{"n_layer": 15, "d_model": 384, "n_experts": 64, "experts_per_token": 8, "router_score": "sigmoid", "balance_bias": true, "init_std_router": 0.0312, "lr_router": 0.000528, "norm": "rmsnorm", "optimizer": "muon_variant", "steps": 6012}
Below are experts of layer 7 (counted from 0) of a mixture-of-experts language model. Rows are named router (the router's row for the expert) and show model dimensions 288-335. Each number is 128 + 24 x the weight over its row's rms, rounded and kept within 0 to 255.
After each expert's rows: a language model's description of what the expert responds to. This comes from a sample of Wikipedia text that the model never trained on.

# expert 36
router [149 165 151 155 164 145 128 113 120 139  76 123 158  88 164 134 106 136 167 119 127 131 177 124 116 121 115 109 185 106 135 158 127 106 136 128 127 146 128 146 169  86 161 187 168 133 150 123]
Description: Capitalized opening pieces of names after of, by or a table bar, such as El(apidae), Ol(t), Kol(ubara), He, St.

# expert 12
router [136 146 144 131 154  98 150 115 130 150  78 182 120 104 145 130 128  79 141 140 144 131 134 132 120 188 141 205 131 104 152 104 138  90 150 130 145 115 164 143 152 136 152 102 146 111 107  90]
Description: Everyday nouns and word-initial pieces after a capital letter, especially kinship and role words like mother, head, chief, daughter, West.

# expert 11
router [100 149 135 126 113 100 156 137 153 131  84 150 125 143 143 167 120 120 135 155 144  66 157 111 101 164  90 177 146 171 117 103 114 121  90 112 124 110 107 137 134 165 117  95 111 102 111 121]
Description: Final pieces of proper names, surnames and species names in lists, such as -kov, -mann, -ist, plus list dashes before taxonomy fields.

# expert 53
router [113 132 115 122 173 103 165 132 163 160  61  92 113  62 152 143 155  87 151  82 105 126 150 178 133 120 123 135 152 104 134 111 134 165 123  89 168 139 121 108 145  98 145 111 147 149 111  99]
Description: The first one or two letters of a word after a space, such as s, p, b, sh, sp, often starting an uncommon word.

# expert 2
router [120 122 102 111 184  93 159  96 186 149 114 124 148  91 118  87 140 101 110 126 132 101 156  84 115 123 114 101 142 163 135 107  88 147 136 100 117 137  81 115 115 140 173  84  95 120 140 124]
Description: Short word pieces inside rare or technical words, often in species, place or medical names, such as Hort-ic-ulture, Pen-ic-illin, Ph-arm-acy.

# expert 51
router [111 129 116 129 123 100 158 140 109 158 109 110  65 151 127 102 145  91 142 172 107 129 129  86 129 163 124 214 147 128 119 149 152 158 157 102 170  94 117  95 113 132 126 125 121 110 144  93]
Description: Short middle pieces of words and proper names, such as ill, ow, agon, asc, often in song titles and album tables.

# expert 27
router [122 138 124 113  99  99 131 138 132 132 142  84 136 122 135 142 171 119 180 126 123 156 123 107 148 109 109 141 150 104 130 128 130 142 111 117 114 154 109 127 120  87 146 142 160 120 128  97]
Description: Opening consonant pieces of words split into tokens, such as s, st, sp, ch, and worksh- or restaur-, before suffix pieces.

# expert 25
router [148 157 140 102 156 105 115  95 150 188 111 127 117 145 127 130 116 104 160 108 105 125 172 132 104 123 124 169 140 119 165 136 137 102 103 105 119 148 144 133 128 131 122 167 115 164 106 159]
Description: Middle pieces of non-English personal and place names after a capital initial, e.g. Xialian, Yasser, Agarwal, Wachovia, with č, š, ž.

# expert 55
router [126 124 134 102 153 110 106 108 139 160 115 142 171 122 148 126 116 119 184 115 107 137 127 149 139 134 103 125 146 102 177 136 194 151 159 119 110 155 157 129 123 117 162 151 138  89 127 145]
Description: Forms of be and have (was, has been, It is, remained), and the second piece of personal names in lists, such as Tiny, Clif.

# expert 45
router [ 87 145 140 107 152 141 173 160 117  98 131 165 180 137 127 153 126 125 164 168 130 107 133  96 108 130 137  84  99 123 103 131 146 140 120 126 116 146  96 147 128  99 122  85 131 108 113 147]
Description: Linking and auxiliary verbs such as is, are, were, can be, have been, and descriptive nouns in explanatory sentences.

# expert 59
router [130 158 132 159 165 114 148 134 149 170 122 156 105  94 126 128 128  67 117 138 104 119 147 129 145 168 103 102 156 112 131  94 140 104 116 121 139  98 131 140 111 119 138 178 143 110 110 128]
Description: Labels in infoboxes and table headers or codes, such as Born:, Personal information, MF, USA, Total votes, Species.

# expert 54
router [129 115 164  84 162 127 167  97 141 160 111 167  85 123 142 155 143 110 133 165  73 123 176 101 115 176 104 172 145 117 145 101 122 170 140 104 141 140  72 131 134 121 167 176 158 128 113 130]
Description: Prepositions and verb stems or -ing pieces in narrative sentences, such as with, between, against, during, defeating, placing.

# expert 38
router [ 98 132 155 117 148 130 138 126 131 159  76 144 133  96 121 155 177 143 111 168 118 117 120 125 154 169 170 186 146 104 105 124 117 122 166 126 116 135  84 187 100 123 140 133 177 124 110 122]
Description: Sentence-ending periods and words before them, "he was"/"died", and verb particles or verbs in narration, such as back, down, come.

# expert 41
router [ 99 161 160 132 155 143 144 139 138 147 135 147 129  91 114 157 125 112 157 144  63  85  99 121 115 146 132 124 125 137 134 185 126 150 110  93 148 139 114 156 132 153 186 135 122 126 145 161]
Description: Final vowel syllables of foreign or Latin names and words, such as -a, -ina, -ia, -ara, as in Olimpia, Neogastropoda.

# expert 63
router [114 132 143 124 145 142 117 112 155 113  95 136 166 119 132 190 119  99  87  92  92 150 135 100 146 182 123 132 157 116 156 121 135 115 157 100 137 149  95 149 113 146 114 133 150  70 105 125]
Description: Pipe plus capital letter starting a table cell, country codes (USA, ITA) and starts of place or nationality names such as Indian, Argent.

# expert 3
router [ 94 150 129 120 177  92 138 113 162 129 140 117  89  71 153  85 137  99 117 135 141  75 132 125 169 169 114 139 148 120 154 174 172 118 156 139 177 154 104 126 102 123 171 129 146  90 162 122]
Description: Single capital letters and year digit pieces such as 005, 020, 960 in tables and taxonomy lists; also table headers and separators.

# expert 47
router [ 65 158 115 131 134 143 129 110 174 145  85  88 135 116 141 171 151 117 138 128  79 122 123 167  89 150 131 110 143 108 146 110 174 144 126 155 108 162  86 136 125 116 177 116 109 110  98 165]
Description: Bytes of Arabic, Cyrillic, Thai, Chinese or Japanese text, plus degree and minute signs, parentheses and digits in coordinates and tables.

# expert 19
router [101 127 103  96 155 112 147 103  92 112 141 146 142 106 131 139 172 108 127 140 142 115 147 177 101 136 112 201 154 127 149  88 144 141 141 120 125 113 135 191 116 133 139 127 136  83 135  91]
Description: Final pieces of common nouns (kitchen, craftwork, guidelines, -ation, -ing), and clause openers like ", which", ", he", ", she".

# expert 0
router [112 112 141 143 168 138 158 131 139 141 152 144 167 135 167 151 111 102 138 129  85  91 113 122 123 181 131 121 128 119 141 144 151 147 168 147 149  97 125 160 113 146 126 148 120  98 110 127]
Description: Table separators, parentheses, dashes and unit tokens in data tables, coordinates and measurements, such as °W, km^{, metres, round.

# expert 57
router [122 133 169 131 125 125  80 135 174 110 149 105 130 102 166 137 128 140 171 143 128 158 115 118 137 148 118 117 119 142 155  96 118 126 180 138 160 141 108 159 104 140 144 161 159  75 109 131]
Description: Bare spaces, pipes, dashes, semicolons and short prepositions such as in and with, placed before numbers in tables and lists.

# expert 60
router [136 117  93 109 129 138 138 154 138 193 134 142 152 116 167 155 153  91 140 134  90 143 152 121 128 110  89 152 144 124 156 116 170 183 108 133 127 132  93 121 125 136 159 155 139 119 142 111]
Description: Linking words like as, as a, 's, His and quotes that introduce a role, title or following noun phrase.

# expert 35
router [ 82 113 121 108 131 144 149 163 152 137  82  87 138 139 120 142 125 130 154 147 131 111 139 113 122 178  89 121 158 110 113 112 172 160 155 117 154 117  90 179 113 114 142 165 141  91 140 143]
Description: Function words and linking verbs that continue a sentence, such as but, because, which, however, said, began, ended, seems to.

# expert 18
router [117 124 149 112 111 146 157 128 165 148  93 157 116  53 167 134  95  87 127  96 123 149 138 111 125 128  42 152 116 126 166 106 154 162 119  99 181  94 123 144 113 104 134 144 147 113 147 115]
Description: Single capital letters beginning surnames and place names, often right after a first name or line start, such as C(obb), K(esselaers), M(ar).

# expert 37
router [156 176 137  72 114 137 142  86 113 119 134 135 109 109 143  97 193 114 172 122 110 158 138 123 138 118 109 166 139 140 121 122 149 104 137 109 134 101 124 116 119 145 131 150 143  73 131 151]
Description: Table pipes and first words of quoted album, song, film and show titles in discography or filmography lists, such as "The", My, Seven.

# expert 62
router [ 95 133 142 105 122 164 142  96 149 138 103 166 140 106 142 142 130  63 106 147 136 107  93 125 113 171 103 118 137 117 124 130 132 117 132 159 138 127 144 124 145 115 119 133  98 105 107 162]
Description: Common first names and surname pieces in person names, such as John, Thomas, Smith, and Small-wood.

# expert 33
router [110 126 112 129 151 141 136 137 174 150 134 120 123 100 124 174 149 127 144 143 114 116 133 106 104  83 105 123 122 153 124 103 152 114 133 123 133 120  91 137 142 121 126 123 148  39 102 129]
Description: Words for works and their parts, such as album, song, episode, version, Volume, Part, plus separators before dates and numbers in tables.

# expert 32
router [107 125 131 106 109  96 139 141 136 163  96 161 133  91 143 119 125  83  97  83  87 123 114 108 130 133 113 135 143 116 109 108 156 143 147 106 102 162 103 126 102 104 163 162 143 102 104  92]
Description: Capital-letter word beginnings after a space, comma, pipe or list dash, as in K, V, D, with numbers in tables.

# expert 21
router [111 101 141 115 116 169 139 117 120 137 116 144 119 128 130 106 140 106 147 160 127 104 135 103 155 154  85 145 144 117 117 105 147 130 118 143 129 123  99 131  88 103 138 167 134 134 105 153]
Description: Verbs and participles after was or were, such as released, played, made, named, and the leading digit 1 of years.

# expert 42
router [142 120 142 141 109 130 143 158 132 174 102 137 150 118 160 181 103 114 131 164 113  91 207 142 110 162 119 108 135 152 124 147 161 147 146  93 122 113 132 118 146 154 120 107 157  95 112 144]
Description: Inner syllables of non-English personal and place names, such as Mazat(l)án, Adamop(oul)os, Bharad(w)aj, Mub(ad)ala.

# expert 52
router [101 144 142 109 155 149 131 113 130 102  87 113 156 139 156 154 141 112 102 147  74 110 115 159 148 137  90 138 161 182 118 120 131 117 130 133 169 116 117 119 136 109 142  99 174 102  98  97]
Description: Nationality and ethnic adjectives such as American, Jewish, Latino, Spanish, plus possessives, his or her, and section heading markers.

# expert 34
router [ 84 147 153 192 150 178 159 161 150 144 111 124 144  67 149 103 156 100 145 126 135 142 168 112  85 144 123 146 117 143 158 152 124 134 106 110 125 127 132 112 133 135 150 129 166 155 145 127]
Description: Capital initial letters and the first piece of proper names or words, often after of or in, such as South Sum-, T-ap-, H-ub-.

# expert 31
router [133 140 160  89 134 125 155 124 114 151  82 115 117  92 166 141 185 143 182 146 113  96 120 122 141 153 129 137 162  99 109 115 122 126  98  74 130 148 127 186 150  93 162 169 140  87  94 119]
Description: Head nouns for groups, roles and things after "the" or an adjective, such as club, band, prince, company, species, politician.

# expert 13
router [136 143 136 101 126 145 118 137 149 158 110 115 123  99 168 121 118 106  93 141  91 155 131  80 106 113 102 121 131 138 156 114 166 152 136 140 143 143 121 165 109 121 127 131 159 145 105 120]
Description: Words in institution, award and program names such as Public, Best, Notable, Applied, Digital, plus verbs like collect, invest, offer.

# expert 17
router [139 121 108  43 156  67 134 135 129 171 119 109 142  84 123 151 134 125 132  92 142 132 151  58 139 167  77 164 130 153 178  91 139 153 159 117 131 154  87 123 125 108 115 120 152  92 121 110]
Description: Inner stems of longer common words before suffixes like -ing, -ed, -ation, such as discover, manag, collect, ract.

# expert 29
router [114 102 128 137 154 141 130 127 140 126 131 115 141 143 165  94 119 106 126 151 109 102 114 132 110 172 118 143 158 153 152 127 139 131 140 128 137 131 112 179 129 121 149 142 139  92  86 136]
Description: Plural or collective nouns for groups and teams, such as people, players, children, Army, appearances, often before and or was.

# expert 10
router [109 138 127 146 130 175 140 108 103 116  92 125 148  83 164 137 152 107 120 108 119 104 129 134  90 150 103 149 113 114 124  99 197 152 124 102 145 151 146 163 172 115 141 148 170  91 124 134]
Description: Content nouns and phrases right after the, a or in the, such as peace, between the, water, health, end of the.

# expert 1
router [ 80 131 131 153 178 139 158 124 147 132 126 162 163 123 163 128 140 150 150 121 115 125 121  93  81 168 121 101 169 167 122 115 162 194 105  63 136 140 110 103  95 130 118 154 119  92 118 114]
Description: Prepositions like in, of, for, by, with after verbs or commas, plus the leading "2" of years such as 2011, 2000.

# expert 39
router [139 148 101 133 162  90 133 130 143 145 150 138 151 128 178 119 128 108 135 151 133 145 134 157 152 180 130 140  81  94 157 146 174 121 140 126 136  96 133 133 125 120 127 132 156  98 144 109]
Description: Word-ending suffixes and plural nouns, such as -ions, -ments, -ness, buildings, areas, and the verbs was and were, before of or to.

# expert 48
router [ 86  87  98 117 125 101 162  85 135 142 112 169 111  97 147 145 119 107 122 176 140 101 156 148  96 178 109 140 173 115 139 159 174 159 135 147 151 119  92 140 120 154 117 120 129 112 131 162]
Description: Articles, ordinals and words in sports careers and seasons, such as first, second, won the, final, debut, consecutive.